Experts of a small language model.
Size: 8 layers, width 512.
Below are experts of layer 2 (counted from 0) of a mixture-of-experts language model. Rows are named router (the router's row for the expert), down (a neuron's output weights, with its number) and show model dimensions 192-255. Each number is 500 + 25 x the weight over its row's rms, rounded and kept within 0 to 999. Numbers have three digits each.
Before each expert's rows: "raises" lists some tokens whose logits its average output raises strongly, later layers aside. This comes from a sample of Wikipedia text that the model never trained on.

# expert 9
raises: ";", "s,", " |", " in", "s;"
router:481485483484516513506489499468478513477462523489460516511493505492510525470534531493565476517513493481507525502514506456488475540502480477495509474447511499499518509522492501500504539517498530
down0:483446528502462498464532541489510493490463457498477522478502535542486501465471523472515526500484457461486477501470503480549497530470508505484493510449504474552465519537483483500506477490489481
down1:495496493509457490505516518507491488488530475485509457507544517487526541500499502456493556495500488519476465479508552509454503487469493515512506493518511505485490495447494479484468535469502546
down2:498496491512462534472483512533488486524498510507482467534544532469530516467510521503502485437555517517501558493479447472512466462484495503484550519514492492492482461478510471528500498519504494
down3:515491550518524475481515508448489552542488511494534514508526491534496516491518498468518489509533465520505497498461520505542521474497486494540462500532508470496468503497555547508495514489493494
down4:514503477483481506512485490513497490504538431511498481461532498490514475476436467522520494486492527473478526507519500527474523482480500528528486506504536538549502504519508481534489503522495461

# expert 44
raises: " to", " in", " on", " a"
router:507496450515460478473508519493491529529538478506479516531483500497520523531530519475472469507459488488499528509469494538494472525516497503545486460503528462521527509504483473514474478512514521
down0:531468480491492498533497471496480545496458510510498479510488523532529484493549497506439531491514452464520508515511520562468491516496524519507538491556492522479527453503503524519481450526532499
down1:461489497492453496512490487516487494510491488508507530510492504528513463472457511464525504499528531506466533514468479511496459503464444521459489479524518470475509529491480511467509508499460452
down2:497540520534524510524426531495515512474440500480470509458510507492519461476507479506538506465488522488476485508479493482480516509481487481503475536488534560471530478506483485513501504462474467
down3:510496504502500500497504505455511456513472472462479505458496496534497517500534574523544500529503469476499475535483522557530568454508444504506504476512529534534484515474524534530466526533524517
down4:492511484479482507514497483506502469529508498481510488469453522548517490536458535531506510525526454475501502466479498487504496449548512522481486477544509505494538529504517475524529467498514488

# expert 50
raises: "-", "ap", ";"
router:485488529489502483477445512523471508485508480516516524516535523529503503499521483471495510528512500462527504474499511507506472517518503516505498478477512516503485521531514497518494493509520532
down0:480478490490544518518507481569455465500530475493500483488528468468511501489503466519518504477568492491488499499543517529521481515537489537494521507496521526514490539540461506500506495483505524
down1:487490516472491489512501506480492523503511508501477484480524524514497453486514464566503494515514483517497501528499502498477482531510516505514535480505534520498486532466513489558555511432478505
down2:478506535524529470493505530518532492518472487507480530486516422481502499489496442418464520504522485502521491511471516499523529476479507459557516501508510521501510465492450491490502476485518481
down3:489480509488490501499484496463468509532554484555526529510509496507457526518484482536509533529488515496533546482530507492508440527484494485487531474514471458513482493445492504504484491450512513
down4:463522473499533494492456556517501509486496498509467524502485517470512516516518517519531509505509538488482520493445522504482495494541487516438537478505462497491488523510483490539485502502481491

# expert 25
raises: " and", "ine", "-d", "-", "ure", "."
router:508500519499503476460479513478481486513496483521488482521535464512520523478548519471501495466497530477526521495458466460524489463483514514514502457528504504516521538491499519511497528513515533
down0:482531522494510463517501539492511533493512474440545521487480448458467452530523474502528473505534507515513468462488455529503517486522499495499448497501520497516473464510428504532483496478498499
down1:475456507532478492500494484441503484495471486469473537520526487460512535489507483478474454457508507500548537526481517466488488541477515491496547476503505499523507484477470458467497505492503504
down2:475456523533496541476475460496482482495507476509439484505521496490488553489563476472495490462509504470497507445475529522526493458526484514548486501517490490496484493563488523504546503501490458
down3:516480469499447497504529481508465466534537492486530498494455523455498551480521499492493508521440497471487481456501454502554497495504471515531467499539503479477516499481490508507495526506536519
down4:527487450532495513466501471511501511457487477484527534512514484549438510504511503528441485538480536543506522482491519481508507489487515526480523468480505511503525492489523483468491520526515468

# expert 46
raises: " Country:", " Type:", " Awards:", " Other", " Website:", " Length:"
router:478497515515516439489493465482532484516478471527485507461480466523529515497502499467498484534511469456532521492535520493469482525530536487473509494501518484504490513475490460516444512517518523
down0:517509500545515527483456497449497479497474516523531522489489494500461489506506520477485527523501500468488493496479478508489488529509484506502461480510496446508497501518486500532514487500468525
down1:487502521537489496510474527471512473507562475518441507490473529496531528504478481526526503535529508489498519484506479496522575511470487517495524524492514486491484530506527456505501515498491472
down2:494491488494521517480528477471524499493550480494478514502486509510480520521480495507517466543519481499492516487551491462507500479493473497539534521502483496553499475491497487535515460443559551
down3:511510452494470537500504499492487518494520468539536505460501485537519494496492491507482515509508496517490496482503495491503495513507492493522490504517475488520540506522515549459471490446569514
down4:483485525535490502505490556462469509457492486497488498472517506470523493456511491501501473490542504464490468467503480469516516524512452510471506492481518485526500488525483482540509498523511474

# expert 36
raises: "ay", "um", "ed,"
router:552483546489542496472507512468464523491503477497486512535516492521483503452511502447472539530477468477510509499479511488499492464524554513500529475513452509510488542501504477512537535542517500
down0:509518511462495459512509525522497482485547488510477493515516480494482531503499522458507513504519461480510489501464516517536523530526518506474503508461492472478518522517525494456501475522536510
down1:578518529511508510533485503498487504489491526505537493532533491508509493538515495468533517509522489483517486521473486468491502500479469489516501487496497486517474485508470545496474505548533528
down2:496473522507477501492497489495471466549506542492525493473524486489500501562513477514455468490453488497524514488514529499522505487507449495508491545542506495507496483518462511473517481498458466
down3:470487497489528485461538478495523499510503528504512511528529507523492511500469471482489527493500527469512481495547484487469511502491533481460497451529491501478464515499480445522456507499457505
down4:508508518508533509458511511472497514546476484546531474500485523500513502511487448493515461498548504522492479504536508469475515518500484505505505455452499526559488474509511493499504534510509515

# expert 71
raises: "-d", "-", "ale"
router:519489529493512442471512537519460493525507480537514519482545505569500514497491499482496512497478486481526513461463519508525493508505533498474479525516484505514495521515503474508524501517522514
down0:502503525483498496507483505512504503466536558547454492528502480545549512509506485526512559470525517494498501503486495532525524552504510513509514498508498494473477526510464433534507492522518533
down1:464493507542479486491462509488493516490505521509461528512508492464511494502502537525505476494475479505439479516504497506493512516482515475498490533486472463500484496478525487488488471515489487
down2:480525482462496513496475565519487511486522486491498528471528498496542507477490466483459480528491459475534482516499517486552547441513486478462502490514511508495491491566474494544495504515493522
down3:485499502496474491454521473472512534563493477490557514457539521444510550530499497500490484518463489502502485513534522517500509496540562476470520492470542491507484492505527505493520502488490469
down4:508446492514506477476492488508517492453480500476514506507493512538462466489471528495481542500510512503546478552496468468473482488506531519478515482497489497479541514506507498476500484534506523

# expert 55
raises: "iner", "-m", "-d"
router:520500536536509498493502475471505533471500494508495501489477482531465513493508536496515478496476489471504519494482535452528471490510499462507513470491530482515481529531483488497480507523510524
down0:515484505473475496531515538529541515548518504486505528541475509519534527520476457498541514497483477487490463475471483488500422460505518501538491464490482513533477524493502475525486518545536526
down1:489493536484485545428494516487515473498465464523498498496510472549484504500482503491516508458464524510457500508548530507492531483542477493469530457555507537443489486545498487471450499522499505
down2:489479469472507446464504478483495470509505501530516516461508498500491510526514530555526467514539496495507526488469498496492501466520525492486504503493487495525466499467559523461484447489529472
down3:461505487493533505469527534444490464519559487553499506493495503551505482540521523472482530517509477524512526484481516506491498497499480467498489508471499463558529520487501529523512474485516482
down4:498478516491500509461483489503510533533470503486493534444501492509488525510512545492503510496468480488529496486487491528516463462478504503485501454542496517506519523500477502518478532521533509

# expert 11
raises: " the", " its", " their", " his", " this", " a"
router:505478476566535470527472509530524492468463481490524485530505535461438523526532488491448518525519463511510451532544515535493516464521498484521486525525465520535525514502490456497460539535526533
down0:498509456529501527495507560504531521482503532484493528477472474505515501516522456511498521504469499443520527520466473515527513521466496467496497525509479471497516502474488488497519496455509462
down1:486472495506473494488467445428454473472516470509525513524513509505479514479493553467523507518504474498525504473487473495538528489534439546467478518444467523540495477484525482495509459462501486
down2:481502506489520505495523497520535473530496514492477525500559499486496475485514477501472545493451489513530474493468493484475477491484548535494438505479506451468509470521511545498482481516455482
down3:519520445511546491515511538487527489526527491470486487512497507518561463512478501490537538531487470452478470533507559494521528529490524498521446473435505484513513504480515484501506515527545504
down4:465517489507527531449450465509537487469520462535498493508503480506487550474512491493483502504508460511504490487435525531541504509487487469522541466512508510498466511518475504467485479464477508

# expert 75
raises: "/", "al", "-"
router:497481481492501505507472495495461477449497495512509510505531508515517518483516525517571489530452499485502538482537509470508454454510466490528483482474487497529524502480514500545544500509515501
down0:489493530491490481532555499521513457513517517493505519529521511475512524526486487475447489487521473526514466512494529506517509499480470443536490489489512544545483502498520442477497492556494509
down1:570434480531520500507485488506463541525428511517498484483481514521481462464493477516521467458504544501481534476514470465518525487489489517510506525559486477468509487501499472480517456521516541
down2:461472515512485495470503506480473504547513522467467483533477493503526448450508466485540489482464525510516494483493486508503541475539538516470508486486528525494485514502478467521521504487474529
down3:469532537502522506473525499498470538503530469509520478524542463512494514480492526515493469484447503516495474514519529488476508427510428473557506482478492502484529502488524532499464461467468522
down4:513450441494501484523539497484487456480469496462518493456486508502503455482516481492476494558452522509549511527491536492509501483507525566532479467507522508490531500504475471502494503453525485

# expert 31
raises: "ale", "int", "ig", "ik", "it"
router:530487465499509500523483535454474521534502473524491512501528507461483519471537515515522508483480501465536511488464523485555521503530489492515563470471462520522520509525494430542529528524509483
down0:530497500508506505532493491497528553525475506500503503496526501497544508549510466510466521479469523535505540497472503493494475459494526487530498510514529522493481494528445461451550470513569506
down1:504480520529443449457422516525489524512474489497513506511522499481515463486475482490489497488482491532497481509504497511506482481513521491539500477504529447518522508496470535531512479512531512
down2:504520498496483456494469476442527526478462496503528483494503505531492523512517502496510483493512520538519494465516516567475518463499499497517501473514509509512528485460571520489509533440515485
down3:474491537426535536521492461516503477497517501528520500503462502554463470502515470510482478468484479511489526524499485507514519510515472532516515492494514522492509493519480515505537467503528514
down4:505474500479493496491498518466460440472514476465509496491495470462521504556481503448510518542516511516456465507497504495488475472509494494502556446476510517507549507544550499490519508523499474

# expert 13
raises: " to", ":", "-", " with"
router:462497523502518525482481487476496527500532501514466508459509485514505517491520528470494492478485496512516482498496520496505503471506460456535449492484475489502526530506482491487548503522522526
down0:531485459526490554514500509504486488503551533510558477543487513487472471525489459462498541526517482534516516493464504481467504511502524498497494504491490503511543538502466521494499532472533526
down1:481465496463520494502482463539524464474478482492471508516517496500513470469435473507475516493459501486498536506515473490512521437544514499495517529538493485472493516471485517518555504513473479
down2:491465504493528448490460510506514514459494483511464490468443477538461555481467508440502514527459513511477531497511543474507489546501505468509502485488491488484540490477525516516518530511483566
down3:543510497508520463528485480497495542563457481514483503475492455500500501474565497550496497510509541498538489511508515511505500501529540487493529481492521511470489502485482493467480519509506482
down4:477467504549500510472529538471507485484540509519509512508520513499494514484475464475548426476513466435507499478481470522519493505483487491490492491477528535486497476484508497476511524521481474

# expert 43
raises: "iss", "or", "ig"
router:470473517502473538484464499506487484489519473525492531489536493459509519485481512482499497481503512444519504546495535514506502490526562459539453477503524478509518501486484494517522494502526504
down0:472500531507481541498478484479471476520493470544488539545561478511482507462489500523499477509493489539520514476499483474496479462537532532474486466490545501460506530524494470500543524526457491
down1:500519479476478487496516474467496524476484484516504502474530444509531494462538498501491516541497449478487514535474495493467517484501529489510478522469448475473529516493509497452518525507581533
down2:488512486509545523514446504536499525437487515544501508508511538473485521523500538517483528458499482482534509516473513478490505507486532495463491503494555525493492510473457492491499476543526505
down3:477465538460547518549501491478488533533485512468474505507484496493470480486513473464506507472502488498517479518517509512478488493534520458511507521489539531472502493461518512496465467487533498
down4:551509539535523472495500513498528535575518480432511476510425523527479489481510477483532507536480545518505517478505541513476488481504500531488513470498525476507468536477517503516479535464596498

# expert 48
raises: "-", " from", "es", "ence"
router:476468498516493458529487509498491522512495496548510519526523491511486514486486486478556504501486493499512503515539541483555514487515459504512483482487523480536558491452477495509514519500502462
down0:510506452520524522485515519486501550486506496499508465530546453532475480543510535477482514526544498508499571527494512511511545536526500488497510457509529488525475539507499487501485511505510529
down1:488514524507477494477439524493530455517523448512500526478547477523480457482474476468503486530516498512519503461540502467513517524511501481514507524517546529526498502494479512477494502464540488
down2:504492501503495511480482520473486461528485513489511490514416518494473444503521479519488526523504463492490498473496445500484507517495543500477539459514525532486511492497516479439502511482549512
down3:509507520482490489538489467487447526530490520481508549521503536500540476466497477531532496513523496519531518482547503500569523516467483519531487497523490527498457521485479501483490477468460482
down4:521477518491513469505479515433495493483503484453463477506486508460479497448508506490508549464543486558514505469512524498535498471481467502455534539493499514455502533532469483472502469522563484

# expert 24
raises: "-", "ing", "/", "–", ";", "ing,"
router:514477518535502475515482498492487493502480461495519494501515516557480516497453443486513523524498489473491507512514489502504449494539494505483476476521513524511480529534472477513551521525522497
down0:485511517462529481566502519550481483451538511484503487502479499504482502526499518473490450500505548458509491457542515500487470476512493529492482421503507528502483546515536520515474530534455472
down1:442489518504487495493498476460495512545508528559509537487516510485482484467514532496466513512499513494542533512515471536481496480538495485506531486501534483507498460478556488555495501549528456
down2:496532551484562505518497491487488453524504467498467505478535512489495501534514507500473491511473559537539504500525495504540518482454489491454489481479508518509480514508512493475480523481512499
down3:525503480515490483445504499502470454513500485521461517498483510488494511481516479510470518522515490523508490498524475475503499501460480504504546545490474475522514498503541535555477489490468502
down4:464456536485518517519466451499463457514477538467482477488488500488458531474484474521538502476515494469518467491517528506499474528492473463480485518467544534513471545438493534524509556508506537

# expert 17
raises: "-", " |", "-in", "-d", " and", ";"
router:461478565540509484478501541447478515528490491506528536512525482510471501499510488487515499479492520473524527468494489447513480497529460459523508482464493467507509533529483481530479478526518513
down0:471507504540496476474522515489500508480483535512512479525499485492451491521504493506540502505485500463486482487526504448528475520482506453519476492449461483543516544503537500505492465488480474
down1:514489487533515442508502486515526509522543482508524530554490479491508517502524482519494527472537460533465500535543510510512487483510522507500483536468525527498489490517493567483461501509475452
down2:489489513506521504484497500502503488461505481549511485450520495498478528513520526515523489468494487516559516519500515487517512463497502500521453460525485493509622504502493472495495460507491496
down3:540468516510508484484486492503493518534531487520520480510484480484500505523466520500503481466461496510582479525506530466462468439490476501514449489477491470494529531521475516503491507479498494
down4:456515518506520512519499450495498511486540452515524479518505526511501549480474510527470516539518555516486541473483468493484489508488489496494497456492498542523526516514504477528475498510510479

# expert 70
raises: "ist", "-", "-d", "p"
router:492506523467520451507485511466511478436545479485469523509508453474512507461475517486515493507557512499522497518516539477458491467508491521523519512484517464490513513493460493489461508495532505
down0:509492462495507511517509499469516460501515433551482534517458509495483453460519503494534485479499525490498514515503485488523477495524502481465478469505517481485522523480515493490455527531511492
down1:504498475510507481522526483490514494527497474469509504510503529483485535508488467460472497492488497557539472487497498479482499488519517490493532538504532537498463497549485474511496526522496546
down2:501521489478495491540479528512460478512568503492512506512536484457487523501538511525525500492450481475480459462517542497496508525496452497504512500503468458485513543480475490546540512503482477
down3:472483480540448507509505495505486488502530508514473506472514447517475468514506504502464467516510485466518487487502511519481505480536557511510488503448477526506519570491493531541502485471486525
down4:498485539565534454476504542469480505473455486474487491532522495523502517557488467494495469543525489522476509483521510466533511505523533510540489504507506486486495524549483479466501513483518529

# expert 59
raises: "-c", "-", "-b", "-w", "-m", "-f"
router:481485464483541479496481512484518480469471467509503513499529507510485509487501478484514504524473487498513536542522514524536483510529527541494528484460451475521507514457484474528501529533508507
down0:489457486527480499498494524533470510530449502519467479510514504471551504476511482511517484536466469478500514563490470515484501509538483528542505515509525501513480521542539511483476527474508497
down1:489488484485505483526522536504457505496484480497489479528499483493510499498522476504545502557508470524527510542515488491458534484470479503516488559458527511529480538492477458506491553508482502
down2:495508480542549559504500506484461522541527459509484507555474498514529479505497496464473504538460471460503455462459509506509462461518442494518503454505546516504506506509460500509494515485445494
down3:452519525517510560496489491500488496482546519515491539492494467491497523531542492495504491486552507511516535455505533532521512488501519523499500509492543501439522543502521481487531522514476509
down4:455462550520496531468509537476501489524483434513523501534505489498521477489477488499532485493491508476528492525483507483496485482514507521483511508495492516516468512521497481499460500545531474

# expert 73
raises: " and", " |", "ist"
router:463485499478520531478458498495503477475509490506478513488529527523483523484510498482531479501484488472515529475541544472500451513510492449495462473456537486525526526547483503509501496534503508
down0:520493480539466476502480540465501492529507488542512519493524507527497499452521499523516523501492487455490501516477484459508517506507491523490511472482475532456495534513484474550487510558471490
down1:541468491506475497488522520482496548525493493489515491487454524502499497483506485455532530495506545485508519457514525507486525469490456487523503533484515483473500480491486497555470489508502465
down2:466491485508495469494462532493542516479528526503499459511533507544479483518482477491549530458517480488520493503500521479483483496504472526494487518489487483488486474470499525528515497486527474
down3:487459533456489493498497475549498450491470516533548509476521467481494485507520533508536519495534564486475551511490473520450483511501523515483518493475469534535486467485505499522501512508489479
down4:517484559474518562502516467469493521552488471523547494538490496464508525495499492499533488510535548497487519574509453531466482515524489484492472490467502521492559497466498482489479522502535513

# expert 56
raises: "-m", "-", " |", "-d", ";", ":"
router:531487536488518500458498512511498522490532506505505529504500487488469508503532496505469510475481535511521494456502508467506469469502512517502486511477511480515515532527537487502510488511513536
down0:516514523523525563506518495498479518490504485508514527494481544546538454472491483545512527496521484497529449444532528533542480547498487510503487515433541483520445484547545503513488517508512496
down1:462515525503491536477531552481516477498463510494568505504473509522523554525475493505533517479507502512515454503455493506514471517507476482507488510494483498449488538532503506487495508494479531
down2:513477492503470508485472499520531486509504491460513509496515467510482494488482472488503500456515493491543493467517503508555523494528497493508538454494510504538470481495540494540466502503536510
down3:513522492539484482503519496461531484497540499528512509513480531520515494565502442489477482486490477509553492496471494487510480525443509495498497518475512516550467484480496515484493497507554487
down4:520501440500520506506545496507455503534498496545508499494437471448504461482514511507482533519505482499512490539507519486472468490510535522496483565516490496497532498534555506455510508503461514

# expert 21
raises: " |", "nd", "'s", "ese"
router:515471489522505511507493517515434486510522496534512530479544501506501543497478504480508440504513552454504497517437491462461522492537565510476509494478496467539521524505518493464540515538522494
down0:559495523503531497475489469505518476525519521473498502526483474518495517467498493444515466491479487499476484490505534481465477477516499509537463468505506498517525553523486497479511503509493498
down1:480470506495500513456481511543548504475523485448512493514457469531494522524523478486575492498460462517505466466484509496495468504478467524525489543472479503485488511535460485503482479494519503
down2:493496522498495508489502478480513527499520475504479516508517451530499525479532502473541492461507494492498510507502490486509512480455510535496511518513454520499528512512523501501510484503531508
down3:503463515499527497514460489512479489502474486530465513500475543518498525531493486501522539489466492510542483480521464504532530499528459531521464477483520514503531501526502490482523510480537515
down4:492516489449511485520518485499468472512490545498523531519539530458530530500499521521475476516498519473497465516491474462552517492511499486457471468511494497466496474481511540441482495467465485

# expert 34
raises: "-", ":", " in", " on", " |", "-s"
router:509489515516521549520483541505490501473508477518469528511507492538471521482525512497495458484539478470527524527511502492496473510525510462544494516471510488531516532513465477528492521508525505
down0:482510509513478497494486431506478472559468456445481463540502457526461505467504490507497485478505470487493515486514486525523499442538465500476549476495460486574504540488488482495507462477469532
down1:445510495504512506519483486519506511475513521572465500500458477451504477508460504490462521473494499474500492538494523520557508465524510524531526486499529507509491491527502504509502494472454450
down2:527530506497519550498509521491483527476500483541514485508489507509496503489504534529511516481473509448499496520469504493515507530545515505487537512512458513458492517478484515514496524507478498
down3:509519515467492530488501492445486491508524454507478511521536505490482504540502502527497474542508511505506571468448472520495466501424508474507506486518514480496503464524489515480526543525527492
down4:543500513492514525493532486493509501505506501567511478506477491533489552500511464483460484527501484492510493487567491527510476515540538524496497505506502520498522502499521526493490541492498536

# expert 40
raises: " the", " F", " B"
router:506488527532517514505464507478497540452451495505514524486521491498504535523492501495485507440541481527505528534553502509476483442552461476513457505461453498510486529480488465521485535503514524
down0:463508538493526533503500480485484474502500493495528477515470492543502496510488503476485505515487477459481500473498523532478504469479466492488489519487490470545472498517517481515491478478536477
down1:544524538519503522543529509510497483519534508520485473508523503532537542503520466487462502457506502538474493458514526512498521529514477497493545512507453484493523453488503473487478507524433494
down2:508479504523492517504488529513548486492500509497483475479502529538514546512530462500485501509475483494472484491514512460448496529536527465509495506469502496483520495530508458526510520472551513
down3:463489516512508522516519513507490495523519462454474499517522481496476467501478525498484505550448494524485490446450502517508506468500537489493524484518507516496506535500486496474468470509482521
down4:502497513501541470492516530507470486530534526508495512466532527475487499508512474494532508527485523477527520535517510507492473456478485535525481488516478525463529494516484481511472544496517532

# expert 27
raises: "50", "99", "33", " km", "49", "–3"
router:467471524556520518491448471483490521455526492537520533499542501513471513514492492497537425513546510483509498458553532470478526489524496540506491471529494498490530513539520485527550477517516531
down0:464523459500499473516519543490459482528459482485506466505500528494521474499491508515521532530507532527547529507502513466471470508509560485487508507486486487508529494499479496507516482540492457
down1:487500497461499499479485504511527493520495483514517530557515502528497514471546479465546467489479517458511520481552459507472489544487493520508471474502517482558505464461472498502526501478512485
down2:485469511482471514492481481482510529490512475544474498487492513481484522523475501519513508566550519429494522446533533494525498473500501488508504523511528526535490498519494478506507485532529540
down3:518490537485498537465493470435478554514482457516492512500489525437502489454526530488487532503451456497538494520465484531506469502555536476518511485479510546492507469550473483495463471514541508
down4:514475486501529476423493467497514491489493527533501476500520486551479539482467482454501503509525533490514497517520488539496542501520487550506486522519499498503537529495531479496508477506481521

# expert 15
raises: "===", "The", "This", "In", "A", "L"
router:471489476522528521556485545458471442502525531538483511538540471485455531489445541524573470528538498455520525512515477508518463460508526456512481473505474488504537522519433495513539471494498463
down0:517533540504492530506461548529513526527508508555511548499484501504515532496487521486547457469481502498498516439514455549472520527536485472543480504506524458535514506491464498482518534515523522
down1:534467503505475509487482502496495500461525552497494481478481515568502518520540521466537508473483508469483483532470496491487517517485506535463481487446511469510496542538550543544506502525460507
down2:501496499488466497512500457522502520504492512485484533522471489472495500517490466477521496495528525505506511504514484512512491455526478511522478525527551570485482481548492539537511541556519509
down3:421493511496491514505496520473468487538476494511549511483504476509573520455487555474492545508502491535509519488499477518513547513501493509512547539477487530466507501498509502506498456539478536
down4:495482489472519511442506468526492519493491498493479515480461487461482480512483525520497517470513543499525503473500502465546534542471503512472492511433501520521497468521490487502499514564488530

# expert 28
raises: "m", "am", " |"
router:500477531531513485498491499428460468517523500510482513487498473519506511476500534490563429479522500488505534470502488451474499491497497478524517469468545479508509517562494489493528546511502512
down0:475484502485475539502539424512521492542485500481521499476483480527483541494497481488499509519523497472498527543475518517523486486469461535489490467530513481532514474478506550497502513499561485
down1:507461509541508531487471476493513557515489521539528469498472490513472490479499480501511546505515534478517520474481467483502490520533472479516496500493497511530513470476476535479462505471557503
down2:500476513507501507504410528489478527491488477480515468473482469509480529508495542470498521551535515555509455525480540484468460508481478491477456492470489486515545476517464491475564505489510527
down3:491511505497482482484503533554552482534431524511479520493508488491534475532507532485487475529510495456545499519525497514493398540497506468492508530493481467505472497475506509528520483508444496
down4:516498489482552491476476507461462513530503505519535531502511481504499486454537515485544468489495495542496467483520504474536488457493522493479535479519489514506557489495486523484448522537474569

# expert 35
raises: " a", " an", " the"
router:510471478520517499471487555544475541534504496510543515470516484466474522525539475491501492497509467501530529515506527514546471514518482505488520518528473501546503512500495501520462511504501525
down0:567477479526546499499510545504486528472468531491485463507468484462491477508430514519491507510488481508504532466519506493500534487503426516500472460512500507461500492495514447534505508485528485
down1:524486502507508510534523498493507536530451513499501490487481534507537474533520475486544503481489489542535502500503461523502549546498540505505484492446516476554554558509500486499515467500578462
down2:553471501476491503491516494535477510440481496474495460491496485538546517523465462529527512486506453498500508485512512496491513515495459523468470505524531461485475521503459533526505497483504484
down3:469473499503507541472484519514551424484469487515496530489517529510497502504511505507463448532524461499529449496523537499516503488492523499538505468478502504510497463492508533544481534520445508
down4:522505499481530498471439515459472525540500493535475513499533531524477486496485481472515471516443481494541528533503503506469451518535493532550511481482534503520491526496541471489516513491471537

# expert 61
raises: ";", " and", "-c", "-", ":"
router:541515479500535522478464509547466506496503480493526545477516506500463520470501451489496518537506465477518518508516508505530524459500563499496456495501469503525529497520477477509487497503510487
down0:452519507518524467536458528475514503507481489564495491503504491473462525481515476495530498526528483496510436497516534488503509491480507484465497470489517496487485481477481490542522506489477519
down1:474524524484513486443461518480511522461503492503517525497503500506438492514515470455536520501518505500531518501481509469519517505473494473463465437507469482473517501510523490478497523530536507
down2:504503497513509482515484534481454512509501505490496467488504475498506505507519473498464547463511509500500509507496521494546445499499489481487520492501491511497457501542488513488496497529523515
down3:525458498462516494502480472486492482481499446465474491510515525523476486535458464479497485528451556512468511501490568489467489505474530518454495532493475502479497482495527565488504457485535454
down4:488522552497481497471497504505474511499485499466487502465485521510529531506497495494501527527520481444516503486540496511472518534503531502521484477512497522505488531489514517520532518463505509

# expert 4
raises: " a", " the", " an"
router:522499501502514509482483467494489499476488476510520527427476498480496508505536538481473507506475482491513475523517494537489498491517530497500478462505542514508518504512483455497534505524511525
down0:495484504511527512525543507521514482493551536493506502497503531442479502480534519502502480530511529487484474539462481493497544500548549465479470500489489541506561481490529478517545506465473533
down1:512512440528511516495503467497484479498437520505532477498493497521479524525509505471498489478482503444519481462481485536511525475508454503440504492549452532501496540505505504424556516483513504
down2:511468506544522493480479512482498507474506500531522500509494488511470535520530496495494541491460513465533463457485502480505515506499505484518454502481487504491473444536474509522517466508515483
down3:523537506487534499495521506502497507514513482536519499503479489496486501499493503486517482519549484485480514495460514510522492525480484487509478499518506470484507499491528491528498495533524501
down4:504555507491538512517534532552496463490507502477448464506488504514510495510537472524482497480510508465512493495539509492519471496512506479497512488516463514515496525512558519554478495456521499

# expert 49
raises: ".", ":", " t"
router:493488483514534527474488522456498466480507492507495502510500497524495506480508491496548489465500503475512499499525503496483482494512470502520479502462519489501507495484482493469526534519505528
down0:526465495499518504482515491474508520488515485458537478482551490479483537495503516494509506490519525534493486527473549521490462496493491527476517477510523463521517483521527477488527485525528485
down1:474512446514508474517511456472471497498462453504454478501504477482503464452505491515504528515504496505485451493487512475477474475505503536506464488483495479459494512515495512517547465480515504
down2:516483508536522506509452531472553503472528488484473545542444497522504514489515465522475543487558526504490483465518531530521495514487480491529504479499483492549455473502458538526456523493505506
down3:471452535481486476497501525484490493468492502477523537486458489510493493444467487480536467490537547490533515496495534492494529521509506516475454489501493456503518507470521472487530517499517484
down4:500484503513515523493477509502517527530498527495511504485469502492477475478506515459529470520492535520454502446501494489526474536504513513492529515496481504466446477523453521484479502505563530

# expert 22
raises: " the", " this", " a", " an", " his", " its"
router:555505453539469487472497475547520515457502495528536514522478518475493513539551514494503515472518470538490469522546534522437545522507510514523476493459513495515482487504513481521490518513522557
down0:502474512519473511484506547497473546499509512485503481453468505516488499519522496456509494464512481530451510513529468500492482533518498473448488528469504484506506512537491462517529469529563487
down1:491486498527478491521506470491498474506462556450482498499484458512542517512548504502482463459509500507534510526471498517477483481474518487493488489468505516519551539503515508478529499531510484
down2:474493480549522451516469561489483496495497516522492478520504546495444535507498515463493497541478517497506547481474508466522493466503477522515528523458457508518453493508491481546516506493552504
down3:492461553552522545476504508494491482503457515450494555521514496540526476511478473489479528479478484508512474492535516546486494473464461475483492513465527512493527483520479445498472514563546505
down4:459505539525517464513470518503499496465492509475531541501481486471519505531523508523489469535524534505537472537511455515502473520532513478548527541528459497551512483539543506526504490488584478